Weights of a small mixture-of-experts language model, trained from scratch on English Wikipedia.
Size: 11 layers, width 224, vocabulary 2084, 136M parameters.
Experts: 128 experts in each of 6 layers, 2 picks a token.
Training: a variant of Adam for the experts, 5125 steps.
Below are experts of layer 6 (counted from 0) of a mixture-of-experts language model. Rows are named router (the router's row for the expert), gate (a neuron's input weights, with its number), up (a neuron's input weights, with its number) and show model dimensions 0-223. Each number is 500 + 40 x the weight over its row's rms, rounded and kept within 0 to 999. Numbers have three digits each.
Before each expert's rows: a language model's description of what the expert responds to. This comes from a sample of Wikipedia text that the model never trained on.

# expert 36
What it handles: Place and surname endings. Final pieces of English place names and surnames, e.g. -ton, -ford, -ham, -ley, plus York, Street, County.
router:460528536444495535537589422497476489469516426439478545563467527459457479484479438492538473445501525491487457490532547552509517492485482512503468494505546533463413541453509522493499493528441539526534441537523475515535524574540447434525455516460491513476465492510451448534577505470566519510582475545497532499571447524460545500484520553533491480498563449497577477503499488457526475556512408470457449527521511451499521527547494498523543523552461474474485513450438505553536475459444477360584556524501485536461458468491532482523502484488495537497530454544442565495542442469395478465489494435509569513496534461505559565515513568500526555449540518471521510389534528492432527477491
gate0:515481494372473387514461544534411423516554482537515531608466479500438457443520527544505502449497485497534492500507453483478521486538467440459499485503506457465472578515462497551518543504567504485562483461564486478512533536523487482516526453441533472456500466490437451533506581531484484489526461548518514476484472504500529480436468538498484459535436468513513445520451584482537560561445452573462515462492533444415458503495513495493537409493515519484494460513472553516568464475478545446486522506490474454442399402443530526466494454463495464441595474502501499504498503544468507482532483531459495505494503497512553504491519557481522578419509551486524468410533546520449468474502
up0:473522489515482458526543500492460477509481462491461484553435484450511593561498499504461493505580487463451504513513492476489498474480408527494392442454467486520510544416490494541551489502515521494554498500478529458482521480592406507438567499439524453462501507509517520448548455536468487513469494490513569513433478615508454467556519499577518433531534494505450504531537523499492514429505510545436465529527480548490455476531550498468514510506452453486446503429557524528469500429490489467527484583483535445490453502532543493467513490490583478504544560494449377462530488552512498537535572407540490437526441549482500495530507559507487502516551478461570541490425541461470435488448

# expert 50
What it handles: Mid-word pieces of Latinate words. Middle pieces of long Latinate words like stit in unconstitutional, ment, ourn, offic, Comm, plus opening parentheses in LaTeX.
router:542462531460561553468508438506478481480569482429448564580452511453466486498555445477522502471443464486425448476513531579498483434484501516497530418460508483444499529507511537464447456540492585548508419497456458560509524478486411472525456514452516537542438574454495407491537479486463561562539426545505503508532463529467470503456588519514488451507542486515500537552581511497550492563500463499498457473518498528518524543572482442485561499487463499477463545461446481523532479507408496436509544565478485540442492455511505478537434462552468542514528420567468488518482409487443571452502496472509540481482506497545522521493499547506533525471582480509453520501567494485490480460486
gate0:537479412443552526486520479530561524484429538527548472513557490517511447503469416466451530502483491472548454505508498488392488498458584540463501497536523495451544455494491511520527505507520491443468430589436508482522542519495472495499483463486454574459505551474534552488510538572490540504527416441476445560535454465486523451487533509538481489496519514481544523524529502471474537424504413455560542564505447509604507425435490537473459469552491498508425553482420505455564470465515515508544511459498461533521539486526490437485441495482522473501500482542552549506430489414465526515509551495494526558513445456534555488514475533532438500484518559478481508463603489522518403422536
up0:526458494483523439478473473472502485522441555474554517441565519514525493497432402466456522529429482524508508530507508491436462521522556527433542466499441496512573468528515558469522465440486503475441458543437479474541583467462456463496505454483494553439512519507456533511437507541456514462468411487458478517562530490488519513530515494517505456469530422474585492490517461498459537454485441457508506498513450455555513429511455539490495475511493531483386542505516469477577527484497563522576469533522540471495466500504533471482476464482491475485442489499484549489485509469437443478556541504494506495529410512498516488527432586541480418426507542399427498453607499502453392512509

# expert 22
What it handles: et and place words. Mid-word et in surnames and words (Netflix, Magnetic, determined), plus starts of geographic names like United, South, North, Austral, Ind.
router:577535564491534540501556465538500512487524423457480520542536514520525462561447485495562438486483448445493520495552588504496516432521533493481508472451526603475482553465551470491478424508495551523488493532461470470528584539499450466521492540424488586498434550467545448476525515553516534597494371498550538511587463511543515458507521519530457445517546494529566556571506498480545480499530442479522472518588555493480535537489468503456541540533509497510479516478454535455502550512471501478516546557500471585429525508476520529509462485496491535492546507557477476495506446462477496459520487443535557524457517473552524564486501553533471495458594528524517493462584566433475453498484
gate0:449567493475502478448541418435567488507584521486530514512447407505481477547509477458509472447511490442535579445553504539448531505452528463533518478430489391471535510539427539513483399516467548454480465537509485510579502481513577425494527473534530500468526604512508410463523425548498604468522550528490528443499493482435454469520460468454486482549485559498483473523527467460483494512477531559445500496558451519563488498488493469538478492530484458459503487439550499449534488482503471444516482497516554451536426467448493388570524437529509450487526475491493505509515501483495532464522534480473524489508525475520487485506514563522550481464469586521454453488458531511434456486441
up0:454567475510569510479489410419596500507532471450526499511490441512480516587489529468532500432585526476492550483571509467472499538482497417560535533427521436465506488438492540538455408504428526502506470548452513501557468495561582475425558478560568489469519540465543454473531444563525564457491565511489507445483452494454479508527498425449499450568554527440461525493550494490456503477449553535460488520509502539534511526479487508472465443521477445486432464457554513474531486431498518507495470474529480507542472511463482394507526424541512488504481438509567462451527439520504503471539499511541524507551487493505471463469530577505520490527504556520484454547432527498461447466476

# expert 31
What it handles: Infobox field separators. Semicolons, line breaks and small numbers ending values in infobox-style lists (release dates, medal counts, cast lists), plus career, play, Japan.
router:508431453487546491545530513497484528422547459478524527491468530468436476491501456471517489478474467513483504475513532565528502534529432495506508462428528534490462578510496454480517465532445569562496429550505468492511522534531465447466474530451450515514451543505518441565537501524538571499526434505557533500524512547487496520515550510525462496542556514461523509500493493478498532561516392435491429519535448421512513529523509493519567536530491460447467530455443502531511464466433471458548559482494461504346509468513515483581441436505471533504503426563426498509487418495463558515465498448493543480473545518542501579438462580532502499453533485476561478401548531460500489507425
gate1:433530459508521510507494511560578518474473537460550455529472468471467441513493545523500572451533511495492536518554502477456525489451526437483524437447488538493517454465502472511514397508459513482496496525506579493532501458512536432505528469439497509558482536490501469473518554478470603535479484560552507478505494512517569511482522477511546518487391468361524513561557477491504497477558469478499467524468450452447484486546529532510442526464506440476498535462563453519572560520540482492498468452484464527534450508481444507515480456492530528501495463568449506495498474353462528471444443475509536525424475541501486484515528441446476442432472500431528482475651517480494449509507
up1:471556477560483448463512508521473491537487427520450501459424476463491478395476504526421498532478506538514505520446526541492462522459493593502456490529496548536519501536478464452503401495522469581503527531506425461540500494540458511485510541497521443573483475522546456518569526509468485452537445476598523504422435461572464481484545488504508537510528485491551479509426504567454548463517429558469583531492517489545543434502484485481509467516494464529475477574463424546456462492482442521585533535475537449491507537522494473441488514504426439538537581558502548530510482516483507493457528481495501515472433477462491593444494487542495466499529452421562528442461457524489491596489

# expert 7
What it handles: Blank table cells, "ud". Empty-cell spaces between pipes in wiki tables, line breaks, the piece "ud" in names (Rhuddlan, Pudsey, Budd), and starts like min-, differ-.
router:514417511469585470497552471547442552514533460476477534568519525480482508494490411484519498475470487472473485499535569525528478484516495529532484470467493541491488567493491513533547414570484552556522450552445535562521548479532466482503483536459481551479463585516501471481531536496561584589562472505522514457501445578535511503467558546594433457518586507497548487569562501436502492532511431532517422528550474488529567521568481421497515507534519453532494510466448530532545472447466517488502539524443471538425477474485562500535436480503509529555540462541461524554510439458421506487488440448512572525479475500517550572491540543505471537469517457465504500447556480485443471466486
gate0:485435455559457511513498564542513475489540547414464482531501496535456486484473543516533483531471488546432451525481517541470482435542550447580434502524503511480390495428462515519524508499517480496460451506564556531505471531489497535486514476503459462462480479435484471451582517476491493533503500449612426547510492514490514368559497538448499507481536492435544519551427551494533445534533547460462476547463532507542488505509612527497558472509593471528512576530511513534508533484479444500574537508493582473468520504467420462554495563464499481521595521514493533493513465515499479534535498453467519465470505449504507531521567428532479516520540509537461453550506467526489533481400
up0:470543470520490481576478503609528430447483573597517529591481526467480542485526577517506508410421509511505556489506480502519519512416501561503555494480480497546481459534562509484463485469520526478527509475517607458507512558451526519530468443541550554556510524477466515516477508542486473530515574480511526454538469503432462493465442513514519512494466513594544539518521529467323547550442407442540586494513471495489467483499519504506458479504508514538447448480448464486483489482488515485440500491541465495551481511499509524473494463519488506411476461436478534596480497478546503524509546458548485542516485470512557477516468487483455488529481541469522526433516568552505538442526

# expert 0
What it handles: Word-internal "a" pieces. Vowel pieces like a, em, oc, enn right after an initial consonant in names and words, e.g. M-a-ugris, C-a-ution, P-oc-o.
router:530492604493517493506545429515512578434525480490468532601536482411492526521513453487532519468438501441527451493478564548523502403485498465545520469455573535470472603461503461464461389555469533495523437562492463531514516513522498496518428489421485519547430534526478458537474491500487482526523467502469539504537486463483506482479537529513439492521562461531523509580511479437485512501511475483480459545521446490478458570491525467467520516565511507471520527501485481490540477522450524456585575569501463567429538465525489452563455456543480509534546470551469506516490400436401543445491481467528561576526536493528503532491526584508481532449549524478482518502526512486510479525450
gate0:536560524449588444498513439593472517526553502551522472558489503448464549532542550480546491489443483530488519473531542528458472572513507553508497530472562491476466481535517496483480505503541537472434493413457458572505459543525518540496576522549538487530554535461495488548514471450547508600501551525489413538459538529540456523513444490418517543518437480485535497423557529442486456520475493511409486567468474531535504559454466550576524553452495445497501436510490472560470480444479512501534516508527551497484487605511524553541483510515501471485449486557509558501528487499489492573568490507589524456538558593571535561496507491509482561529467533467497517465498571528483495528533
up0:533529523485559520498505547530425492467594518532534498526468471409475490475499507562405443463469481489514408533526576521462561572533580500474493492476483504481482544456519569521511466510415487502528455495507511516484541510474473516535480482467484486509482482466478481535520470489569491473524528479477515448486507498484516435441525513472514451518459558548473570470458501449450477486427486551447475520447496514457442519480454524343504498563492511421499528488532612521405423523523511506512584485439497430472512477459456491490419449461501505430444550442519498524493546520530438509582557516498546505490540511542539504454517516517559563504462485522513560481483528463459469500500

# expert 52
What it handles: Day and year numbers. Day numbers and year-initial digits in dates after month names or on, such as March 19-20, May 6, September 14.
router:523455473480515517510559439558516515435519464464502585565503522450462521470505477501556501478500474498457514468562542544506505463471477501521550492456529526467500549471473466475466455566461574543554463516505465530502570501499438460513494544418467569481399552493530442478524518515573566561513455500560505491574470485493465526477563534543477484530561510478528551558534509480508520527532443454459444513512461474488516525522548490485541539559538488489494528477452489514550439480433486430567562494469446555410481492517550449544429456513476520495542426585455523494534463470434533468499507450513579503451514510537520545398525548514478517473551504512501446401534508500429478486447
gate0:448500504551536526500503476509529537424491514515525564511490448454515397449537538514498476503496489451477537462507465584473444517515518610495529542514502507513490530488557585439503495550496459513508512572488540489528521479491533478526505529515428509557420478568490516426475489469585510500533486513545495434510437559526492479458527469453548506424513498536475513512487544521504476573578529539440456562499416479479629463521497510485543416527552447545528500490521537469508463474537546581533549516435443507544501515488494485504419523601466467530458574475550530535485502529476531436478499440500583511500496447485510522490499559469581454518523514477472496501498502511531556423542
up0:506520447490458576464462561473404470504492588562528485442518471532513482536461508503564485471479551575531551518447495473462536540509536484483492563479486585527448468503522516545523478482558478432558488509553566488454382478514432539515460513532550505456537510478529464565542542500463524424496530498509457465596583483500449497559473481486525595510446521508496555501448469495506465450516494509500494500508496498526528495560489507550544450531493451570462540531460477438503483521480576413502562542517498457486552468492480481527545477475534499460507501475449454432533484454463588537507427515504475480553445488507510462480466502449395484513476561523537500427549473519442474476529

# expert 41
What it handles: The word "the". The article the, nearly always after a preposition such as of, in, to, at, as in of the 2010.
router:531481541454552511509527429507504512449530441506489521497460503484488543463494464461508493459488469502489472493508560505524518476482530518519491459493555542470469561485510492495528388538459531574546457586507504537515502515464462484495479486440482553498461581524484442501522512544500535530544459508529462522566494530509500527475498580528500472524542507451560485572531489431612477564531475477501418512569417498510473546492517433507576538546494491492485569480442472543541471473469495465548509525470501542451473470538540508536437475507505550467481453509484540535555426492431535446497487416543616544525506493532583618451522555502455480422554526507513466447547516497407477517456
gate0:484521509453414540476451509497516472499461556511522513464484488510432395559520527533504456536476491550473425521527469493457519507443502444494481510581525579513482499459516521576526581415450496485515476572475488460457489505515524515389464499504428572572509556487547531562522500508530532452482492553589508591493530449490534559502497494516471528548488562498518481515492498486480538572436506520517515477532507541490461503504504477465436519513518495538448506520582470497478487514455459496503503565490511516502491591545456475584499464442476503596477450539490404443450466519534454516522374519472537540485478522469464513498508490510539507569461448482547528520565416522482515464521
up0:503527476515540466511510488495478409547484553515527515510415464489461453505514507488502459520508471493505462476487542511479528464533518482504466561546548492553556496436469487522511473551419529543456476483466471408416485476508480514543506494475443549547544504533458491505616423419485491492499505499574498452524585445514491587542508499457509460506509534553444478507415547443559494523515523544517493511428495579579533500453507483513510443431482542500521492459502468448539503448494535526479478367548537474506446482504537511566502438518457603549492492533527481458448509485577459543528525479549489460566458508443576508479497558465454561559484496551488480518487479502491525528430

# expert 55
What it handles: "ion" and word endings. Final pieces completing words, especially "ion" (Deception, Boccioni), also "ine", "old", "ain", "ment", and verbs found, open, end.
router:479429534452518470506537488586487524484500459514508585508486542468476490437472486493509507453498453471495430502607583558498498507522442542522462510514524526516507547469532515495488460517461549530559455502516490500520537563492415471543537507422485556518457526496559459472577465514560539536526448535543535486495490566512482543520567577483515426501522499474555486547541488485573441523473477470503485522579428458549476566560530452572541516530550451510439514451429518542497452480459536452500561524450422502461402475549536473581442489503482509499525442549471550489579451407413519520505473485508532534502490469521510534482490573489471501472534495488495460479520528483479438519478
gate0:501482379464481528537462496525458473513544504553527580471482603473493558489389523502478466450550478437494506495478452526474503471489502476503513517476569490491470529462538469447469478516561516479579552485448508488504488531504458516536448586475496447488497546458423464493519523535536501485480482583517493515515489527545498572524498489517516513497507549516511539501488508524511541491585569546485494493600505518388531477428459509501517459450505477468476484518435511551553471544492523537450592525542413538436469492464479523454442416469435601455499495506540529479475476495460459487442480443523519590508554479475549513481524481530501507462513482512429513377496503448500487460505
up0:493482508465348504530603440520564496502477528545565525501547502520528549541496458513466534455505457400503460458424531453545486520492513468527563495482524563484502492520508451523542526469504538552509468518532487506471511574557520538518526580451490409502531476426510473538474512500461548537427521580465443565552525522475530512495487513540448450527475485578461554516506484474581532534519530518504477468573513426497520538486479497460532463460439507500501463509504492525517462567489536589461517450499457521445529510474572532471442458511429482551490548472546406520471496516481499436567485450469479471547467504464480526477468427587498548450483504512516538452502528493465449490473

# expert 33
What it handles: Infobox colons, table rules. Colons after field labels in infoboxes and lists (Born:, Budget:, Recorded:), table separator rows, and dash cells in chart tables.
router:555463555418494499493507472559494554471587482435522566553508517472510511454474429512528453416479460527494529450532548533501448457544494516522564463475555498471534518493459463517454471491432540564515462535482493500528590502515486460533430523451446502515406571476549444468487452526549566517572451536553487518526476509548459513471533543506483456473507506441527479564537503446482502520496466410506437454559464491512499555499548452514529462528581465506451542450437497530522423453464473501547506519453487521445451432472508488485486451439481560516526486539470523526532479442433522502502487463551537543476508528502520573491452519507455490435564488469565519438518513447446466549426
gate0:539578517525543539454566537463485504548510491574576486515503405479546486528512539519479539509503499567521531526503497501515452583505550442553426554457548529521466526467486506539534483526579489543502520501511540496486488529457512476488558511532513569552524482532521434549479507470424495505406442400526503532510447541500496514493465515520451569548504462523506497493556509498517497502491546586478469477440469523417536523552470468505449462510476550519457466459507495503533520523539485396529497481549493507473469556491523467506477505567516571501517484467406525522440488511487496504503498522513490527518561447613502431390491515532423434509419478529513488527504563407505539508581
up0:521594487515444521433575569439476526555548503575540504500535424470536449505465570519518539492572465580487524526517483479552444559515545442533463526422512498547472511488503477553502546474573455565527568460491522496506498528471515495496487468543483526537543467473496404524492494465442507527446466406515494524527483523502474525536460478539500535492473514526505498523541491467494444528496554558515476442484482562433506520528480452534462460511475557523459442484512532554534475497531457399489476450564514474453457514456480454526529556471490555538521498476417533475411508502522539515497469573478527476549517464612491455448458468528417444537402439494496471535487524474526525530514

# expert 60
What it handles: Mid-word syllables and zeros. Mid-word pieces id, im, ess, ell (test-im-onial, H-ess-e, v-id-a), plus percent signs and 0 in tables.
router:463464534467480517535477467578467578448501448518502529560455493490462470487437473503513468515453450512521471444538563534505478467518474523496519492510514520411502545469438507427474409499478583516530469528478490507501558567505478437510457516460524473556445566504500461503566467504559602480517498509531474458524479487554465461432499522575465449508527494496506578541497459499512471489515459479487446486506472482496499551493503458552531478521489477495470552485467495499500461449431515466577611492489471563433454440515562463509483495442537501496547384576483476516506501419439523496444439434504471498520513522586575594504473523522513514424500521504487456531576517455478445454487
gate0:500430529476503484492502506487474545596477422497569490466494480515462471478484429452520478449530490526526402426503472520501526526542502492446438535516439483500602434508587443486511455516473428514495487572477530430530476594477480533592498588463475466503528519543538526474475478533530484517515463561516519519511514534555553473443521582510398525493535531527527466534465461491458512481559460430552485513484526441468473509520504527503539493482478518497504523464493473529498443526485594563520482526532465505410536487551491495509451485502530491510488453422493534451510450482459549437502441516507515506539401512435489517440543508517456545589491463456488448470459508545483573463451
up0:459446524512574486538514527493500528496484509493555458477435544488471484503538444457499518458509486549551434449455408508565582464491482510480478512462512506500617484468555471489464460546471408482496484610460543455537486537495535512548548594483498470505556531547559562419455518545488514479532498564554528446502465527556547480480461530530424586501488498532519470564450457486491494446526504487555499483515493476429498447500482520553488469468475544493533484470500427536540426530464599561496496518510498526436448474561482507498510425447523507534479450517533503466498495426469582493451465472486487494534462484400496481471559504475488561508486519493443450467509537571542524472497

# expert 14
What it handles: Word pieces like ock/ater. Word-medial pieces such as ock, ater, ail after an initial consonant piece (Cl-ock, W-ater, d-ail-y), plus air, local, north, south.
router:502482516475484481547507444523492496449507460481455504557461454488457530518504443508550489496458467525475511483573555529507521459452496452509491482435513578459450561506535494487476429551483562588502454526467479509572530536523423437497507548448493500501445504524524466504571477537560555541562431517517467553568457554506454475401515574549447483536575535531521478533531502411549462525559449489488461519551472480488504527489497470497556525558489463458493506457425480484514480440448535477559572502486477507401548478507505471520459509508508565510548422521473541473557460491441505452503475437484514536487514534554555516509542496526540531426530487471494509458597514463397499439471
gate0:472436533473575534518495488578483473499497456533516503498498501512493439546517483426469495526549521497489543557451513511533437494460434513459475437455461517493489527539484430487490472449509529516550514508539445503552580501507530510388447513479433481477446517515492470448550471551486457491491488567473504506498442534555483462522581512495504430566565404509521526532541507534553555511505441519405428470506483437462433503535524468540620529486565545521455468484472525605494463550443463557511500514532508516489484490482510495462487539501440472536590459514454484543546515515404495500492488511488478557501480507573493542533563519552422459491509527541466518524533541515498511452414
up0:466471496473526556532442509508533505531518526493493452469505464568546450486538541456478463505552533476494517543525544561531525397533467455480508476384425487514504501507501448461446478440531533505510487520525455472525534469476533479453462449480459461416510529485492487467552448511430491543531486512454535493509521494488523453504532527501508433503498374505509543534475566531567512516484524502481456498461510398448452478555566463551520527487551513501508488493514518577487509556438420549497450493509506569497510502452433500464508529536508454511656468476463492531507491475432493509535510565490494498449477527546475510530610459524444439484494558525549433562529545516481561425475

# expert 21
What it handles: Line breaks. Line-break tokens after headings, list items and paragraph ends, especially before list dashes or == section headings.
router:550475514457543525463528436496500512411498453459494536606495509432489500458498459487467474452495483471462481474571534592505480477523474491521532467498530543444495541500466481473498430517493551508572473548454485509512590521536476454501493567431476568457419538471529461522555467492547563564515428513497501511584486544484489484478537518505535509501549506479568510563506482411574537538570460508477465507586477460520446486544526477486545528527525481500416563484514448496522442425471524480513546528477505536401464512534551504548457456477495519540552494535419533469551470467410508449474485483539576501487521496574564533486521525501484524444502476504483459446547513488454438501443
gate0:465490459542527502569581520568469579449507464475482563571464533522501508536441490541592443541443436541507483504515593505488522491466479526538491511470443517458426591476586470528481470572409534554471480490541510545557479523464462551521488474519521517528478474592442529470535517511517502509503487529530551517509456531516523557500502524511453434510517462520565472495562461505485494514485451500560465552478476524505560575539470449517522566578482493473497541480432539524529481463463422436544498564499488494465471433543456505484514510484483517467511448526444434541528494485560556539455538447510555533465457510478506569448438456546511510494593540498557499452560513470474499501535
up0:473485491484564488496493487507581545605578441550430447480516428442501486474545552499485487477484520498570497552558397475479512516531499551486456555447544457632499437520413567483449506498561519528451509502488448499509489513466471473527462462488498488445456557479485434479448557438505521495499531472498529458512523542446467464461438563517527523483420551490439454507461543503541437570439525460477529434473553534548566531438437441496495507469506480504550467516488437487484491524566566465489505504492463475479497479489494531522497448572568519498508528476490477540424509437448488502533463547494487519454507495511478502532549505453478493467429501484434498559472432471467514544471

# expert 56
What it handles: en/ce/se suffix pieces. Word-internal pieces en, ce, se, an inside names and words, as in Kapfenberger, Linfen, Rubiaceae, likened, Slovenia.
router:516463523446490551510510446543550521514510505491538530547516537412486434412529432477551403453479488442497455486557548527466524503549447509552466495466527513451479566503481505490458404539455575509525478557503467462494552502526448482516456505439490555501468534486446419479478462547500534547532479521528530483604428466480513514510493500457499482506521551476568538459534500454544504529534442549534465499572473451479464555539535481507555521531496461552459532478434448517517461471467478505566554494487501526436499496515557485519483556475496527431507442624485543559566452469416536563451513479465507542504531516546542488472531538592444460442517527502486488472519470475453467527477
gate0:457544489531492515494484522517496452461524491462547547561479513447545512466491534529501553511526534491506596527549560534493528444519552472532486506547479554535488514495424484485515521584492491516466476520490531494540592486515539480478449461453437492546449545510455485434463517517505568560551525501558492470495514464476480488513496485625532481508482516573517536452556560484522525489417520441496432483524541474504478483477443500554508517462488556584518484546368532472546486510440584506438590509547498463537416518488577478499482487503482510444493498409499501501562480626430558475545462467532531448451475495442527520508548501522512422481504478459507522534470487547497507462490
up0:511505444497580485530535544576471496433511462535524477493512525479456517479570473463504423536516504565456473549453482511510496466435503524524550543431444461458579509492543478406469496456514471501497469530509515468565522490478464483577523517522539500495513572459504541520498454569579517419484477483573482464488552486475630454471427484490509570476584464489493535488518497420459504546564464461545526509490512531513514480421480458531488509543502576467543461535509544546438537507499412419537528509509426503479524436555533526476524494477458570488477504534492509531558491467526491483479505521474537495516524475519566481493542487456440519457476523545512572390484522589550514502500

# expert 17
What it handles: Past-tense -ed endings. Past-tense and participle endings such as ed, ated, ised, ained completing verbs, as in Earn-ed run average, estab-lished, situ-ated.
router:520491494396581545494545438530473517477503435461469581536506515475522476496483484535536487440488461475486515457582507540481509486512504532531496494460554590492492523493522491504499429543484552485475468501488461533549529464548487480498475555465461513462439508501537487500511517518517530563562467508542523526572480487475486508520537594483450436551588505485551461509516483436579523532518450499491418477519516467518523516556586450530596472516536480493456521477447434499525521480429485473558513478472475563472470532512563450482414507471481571493540422606471557581545454438470495536468526426523533498489565590525489517450497554465479528420548532457501508493519486472474488494438
gate0:494529436522447582457497469469460539527479524413416512529467512502538502529511488492475508490477478408446531497566538564490501471527539509496510488493536439501495496490488539499436531472516453440509527485520553461554477456495489444446524531484460534532512464534549534469567516404520570419531511505497394402550482481472404470514532476529629528546501533551512523456547503497463516516509479536506504516455438466490515512531503555427505549492554485499560506491550501427472532492498441504509541499495558557487480483540495485550482408452428437448515493529537520444510530534491542499620469527469506529581514500500460553532504502580453475457483491464485506512477514594482479545468
up0:455408466452533449520497494502548467501471491463464481478510464527456494426589502483487493506554497579576445485511507437503463611589452488507508509519494501507498486590459487486449509501522543552527435466585396452510499528475508507576507606503508470456512460436543513468485532473469480504521462443495517522438449515522522511444504548466465543517480510500522464518423570546520581540524526470569500487481519495516547458512528519470471497477453489516480496512465577480493481580470502546519460544563537457480442430520538524435521524514500463511417494585495416538441498444496462429491535467552514557423508483434495463481530528503440511481537500507470497494585495469507543481481

# expert 2
What it handles: Year digit pieces. Leading pieces of four-digit years and date ranges in lists, tables and citations, such as 199, 200, 195, –19.
router:503478528485520501518527435530522531485502421510483552598472509496522474495505471492537481499466450483481539469581522570523500488484531512547488487453545532462487556437486467523496472583448584494533464541447464500531550531503442456518499511390488551488463506493494438488505518518521577503529408550559511504520465513527484509478565507575482449523537488456584481514568524496468480529540434527475423481526504500499493519493514470476558518550510546509454567480447475471549437489454505454547582504484465543390457489492536468519434471512483518497524449564440515521566448478487535500460482432471594533486538509542524556464511546529478499433499525507463465411565467445405460462440
gate1:488525483503538535518529549488476414546502445476518466497500511496513510500486497548505581460521457547461497462478503447506481484535524493447401459376513511481531507490488514440404512467486481501470529542498529490502506494466502524547389449519478531494502510497575473491483493442501555475460564455471506506522473478467464491490456483528528491387412494473520496513580509460477526495504442526543609593507465514535505457483490501534491473537435480547524445520512473486471536514484526506512459527431397481478553505467533519552510451593547588509479494489465455544442527534525511594531469525546535430571493580515473560507513590446478503440475462447497471490513482487430433516525
up1:488510488477521541536542493510481421503457474508509525504583562514538540536453450496561516524510528580479533420391487454521421523498554528481495471464488531513528524501506458475382549453499488511411504472452509497499476531443503509562371471480492546514483499506477501454545494490516525506463555476449521492456460488424520495460497522550550478411491468477548496480512500490472558448513498502619587561570470488496553484504536519522499488489436489513531458491466457498522544522514534535454488513424394459453506500457521553579499499562552554501488482538499480535464549504531483597508461503476560448526519511475480545513529573487451481506466425477461492499579496458434541501491

# expert 1
What it handles: "ot" fragments and "not". The piece "ot" inside words (lot, notable, eotaxin), plus "not", "an", "both", "very" and word starts such as att-, art-, commun-.
router:545465495494519555478566451490513525425525462472466529537526513514520439470508480471560498494485467470522499465498563531430482448514499517545479489458563555451431530485476411489483452578508551500548436534422478559478536495482450474504449539502499519535474483497514519508510481484521584540529450509546496442576428504497511447465496563506482481526539542472485481542508436430522493530467459453513452538540473468463489555481510438503547513548540581460512594475525522481519432428498532480601572525510484491443535519494558472523456544569524514498555454577410488492553452462440505510502506452470565536521504522562530562506555505525481474461541461483475462464581552413441461527476
gate0:548454502492487450477476533454485492484481501505415507442490561553509431403567547517506463483421574536465479464529455509548414446480474541537530507451508451472509532540452564559500482547482534548462489480480530511553474486549560468564535510443487516504512468527491460495475513556557460498520479456528453497438562472501497527411522540490469458440475543495482519525514585482438472551551515488571462533521447479518522520541412463418502516474508537493470545580532453508530570516457488489531460539536485457462510531529503476597490533499500487557468460527509506457582444525494467521437379523449461442533500550464497525510508499506515504588500549605495508442483491481498548491499
up0:480520512430489550483585472447523453557530431508512480495490460509532512479429518517524472438545558461580453504517455558528519486525484444508457477512478572555489509480542428473454491422541494481404522542540512504562479537483507492513474544508452443482492495533548567615552496629454525503525518526507528496482521551481526439489520504500520443510491459615435425515470524507501521499549495531475522486527445483461478449469512451522453540536477489501498488594511605504448440459489524604484523520515576480491472494524539495452530442487519440497474512491492534441479471506525538506522551450479518579471475460495447551530509503464461446479461515467523443566490509550500462571476

# expert 20
What it handles: Table row line breaks. Line breaks ending table rows or list items in tables and lists, plus em dashes filling empty table cells.
router:524493497456503512509565432534473532436531419461474531555510508478493508466505472514512472492465438496492493499515555554449511500520491518527516501474533514456444546499504471466500439549510531523506464568490445533544530487519436465514504564407444548545439515525554469463525436515513527498479461489509498491559447548495486500450520576529458507520516513487578506543536513447560515516509491477477403522574440481516493558574473471517551493521506489485496584513475459506521479457422541472508594512446458543429460467534538501579418466489450560469586470529419531541538379441429510499520491452511553542505529478569551548470541553504468533457538516432494492521569524499439464482461
gate0:465494445524560528542455583475520516505499442471533549497486530553502465537518494459507522541525540471537502446541515505510538488520558552587559534446431479488540459489437565486495439558495583408504535554455423468546451478529535501478482433514458454531501470562478484471474497475468452547552471524525515476451478508545517495531492448474460508450539440478466426501497463464533551418537402521452428509512442457504499510449498516535440507519514538461434557429489477473493504493508436464531543491534491482487441493523440477475529539508450469531493486561531476485522505479477541541548495521558549599548473462544553504533490467488482548483512473560559496465436546574418602491531
up0:517460462562516505636440528498520459565536464487528490525495593430549497576535532460459475511517548497516490505505482498534536497502565521506504530505498474473533421563402561480474444512537557433506495539493398536578474534458486523498487455490492551480491429602481473512517411454420471514531497500457449466475544520570519541497487464543486508469531472471504446558504495553468574487532453453520399459559443491563498507522544548495475520486496526495473560434509530458459530478546479494502547481510525499525443526552454445546514498558510478525491565575497476483505453469483499498561501497513520531482519465466512491548492489451507538439470483527509518449491527532459593490601

# expert 35
What it handles: Sentence-ending periods. Periods ending sentences, often merged with a final word piece like s., a., y., or ". as in school-s., are-a.
router:521424513449485497488583444529488506478541496499484566562505540507432515469484472517549501482473433463488490503514541564494475504563477513526510485491533542468485537482456465469461400500449555563489452534452500534478551521477446421455563526401474522488439542494491436512512502494505580536551428542503492497548468520485504500467502489537436495530558510506572492515566485443533512535511437493523442496584467508510463544589520446518519524516536519512478543474450469547526429455426500526554538537435476594477465413490492438527432420473533516460532476530448517532554478435434518437473482466462568468463525501552568525475532555571453515493547532501514501440531502464497490478484
gate0:476508483421534545492441482464482475487537495511488500568418527503543497481559545484411496516496601493490554546501471596565481529571506421492519424456473467477506477536467521508448461476485481481474472545501483503504492567461428471545418437512476481555485531562495482392466466489635490473515510473520524554445509495525526487496484493588525484467476537533526499519519495483505553516530602484538517462427541488490493457474520473497540549467580494458558458483499511522569549509569512461541503541494477493507446459483531534472511507515538448541533520485596538444493509458494468493500482464374580518449485522568523488463497491523486455464489566494479470548489528508527548427515
up0:474418438500520475571485548560491532556523514497565518584543479536446527549442493487508506423398553558511453519507568516515548542523408478454451551501461454461451508533478438500502509512425527454558495446495521519498455455467421527450548467470534489512509516522556499503509500486508480524503525484490502514514560502468522455496491464432531516445487472428533566469520476460464468483448404495517424518610427485568569490521562507489495504528511499440451547524497497514515521511488547537549502541506488527491580524531475454526477549506485544484498500463461465473448503501448529545531478500530462494510556517522451518516468511362482426567532571492550491543488428431464508478496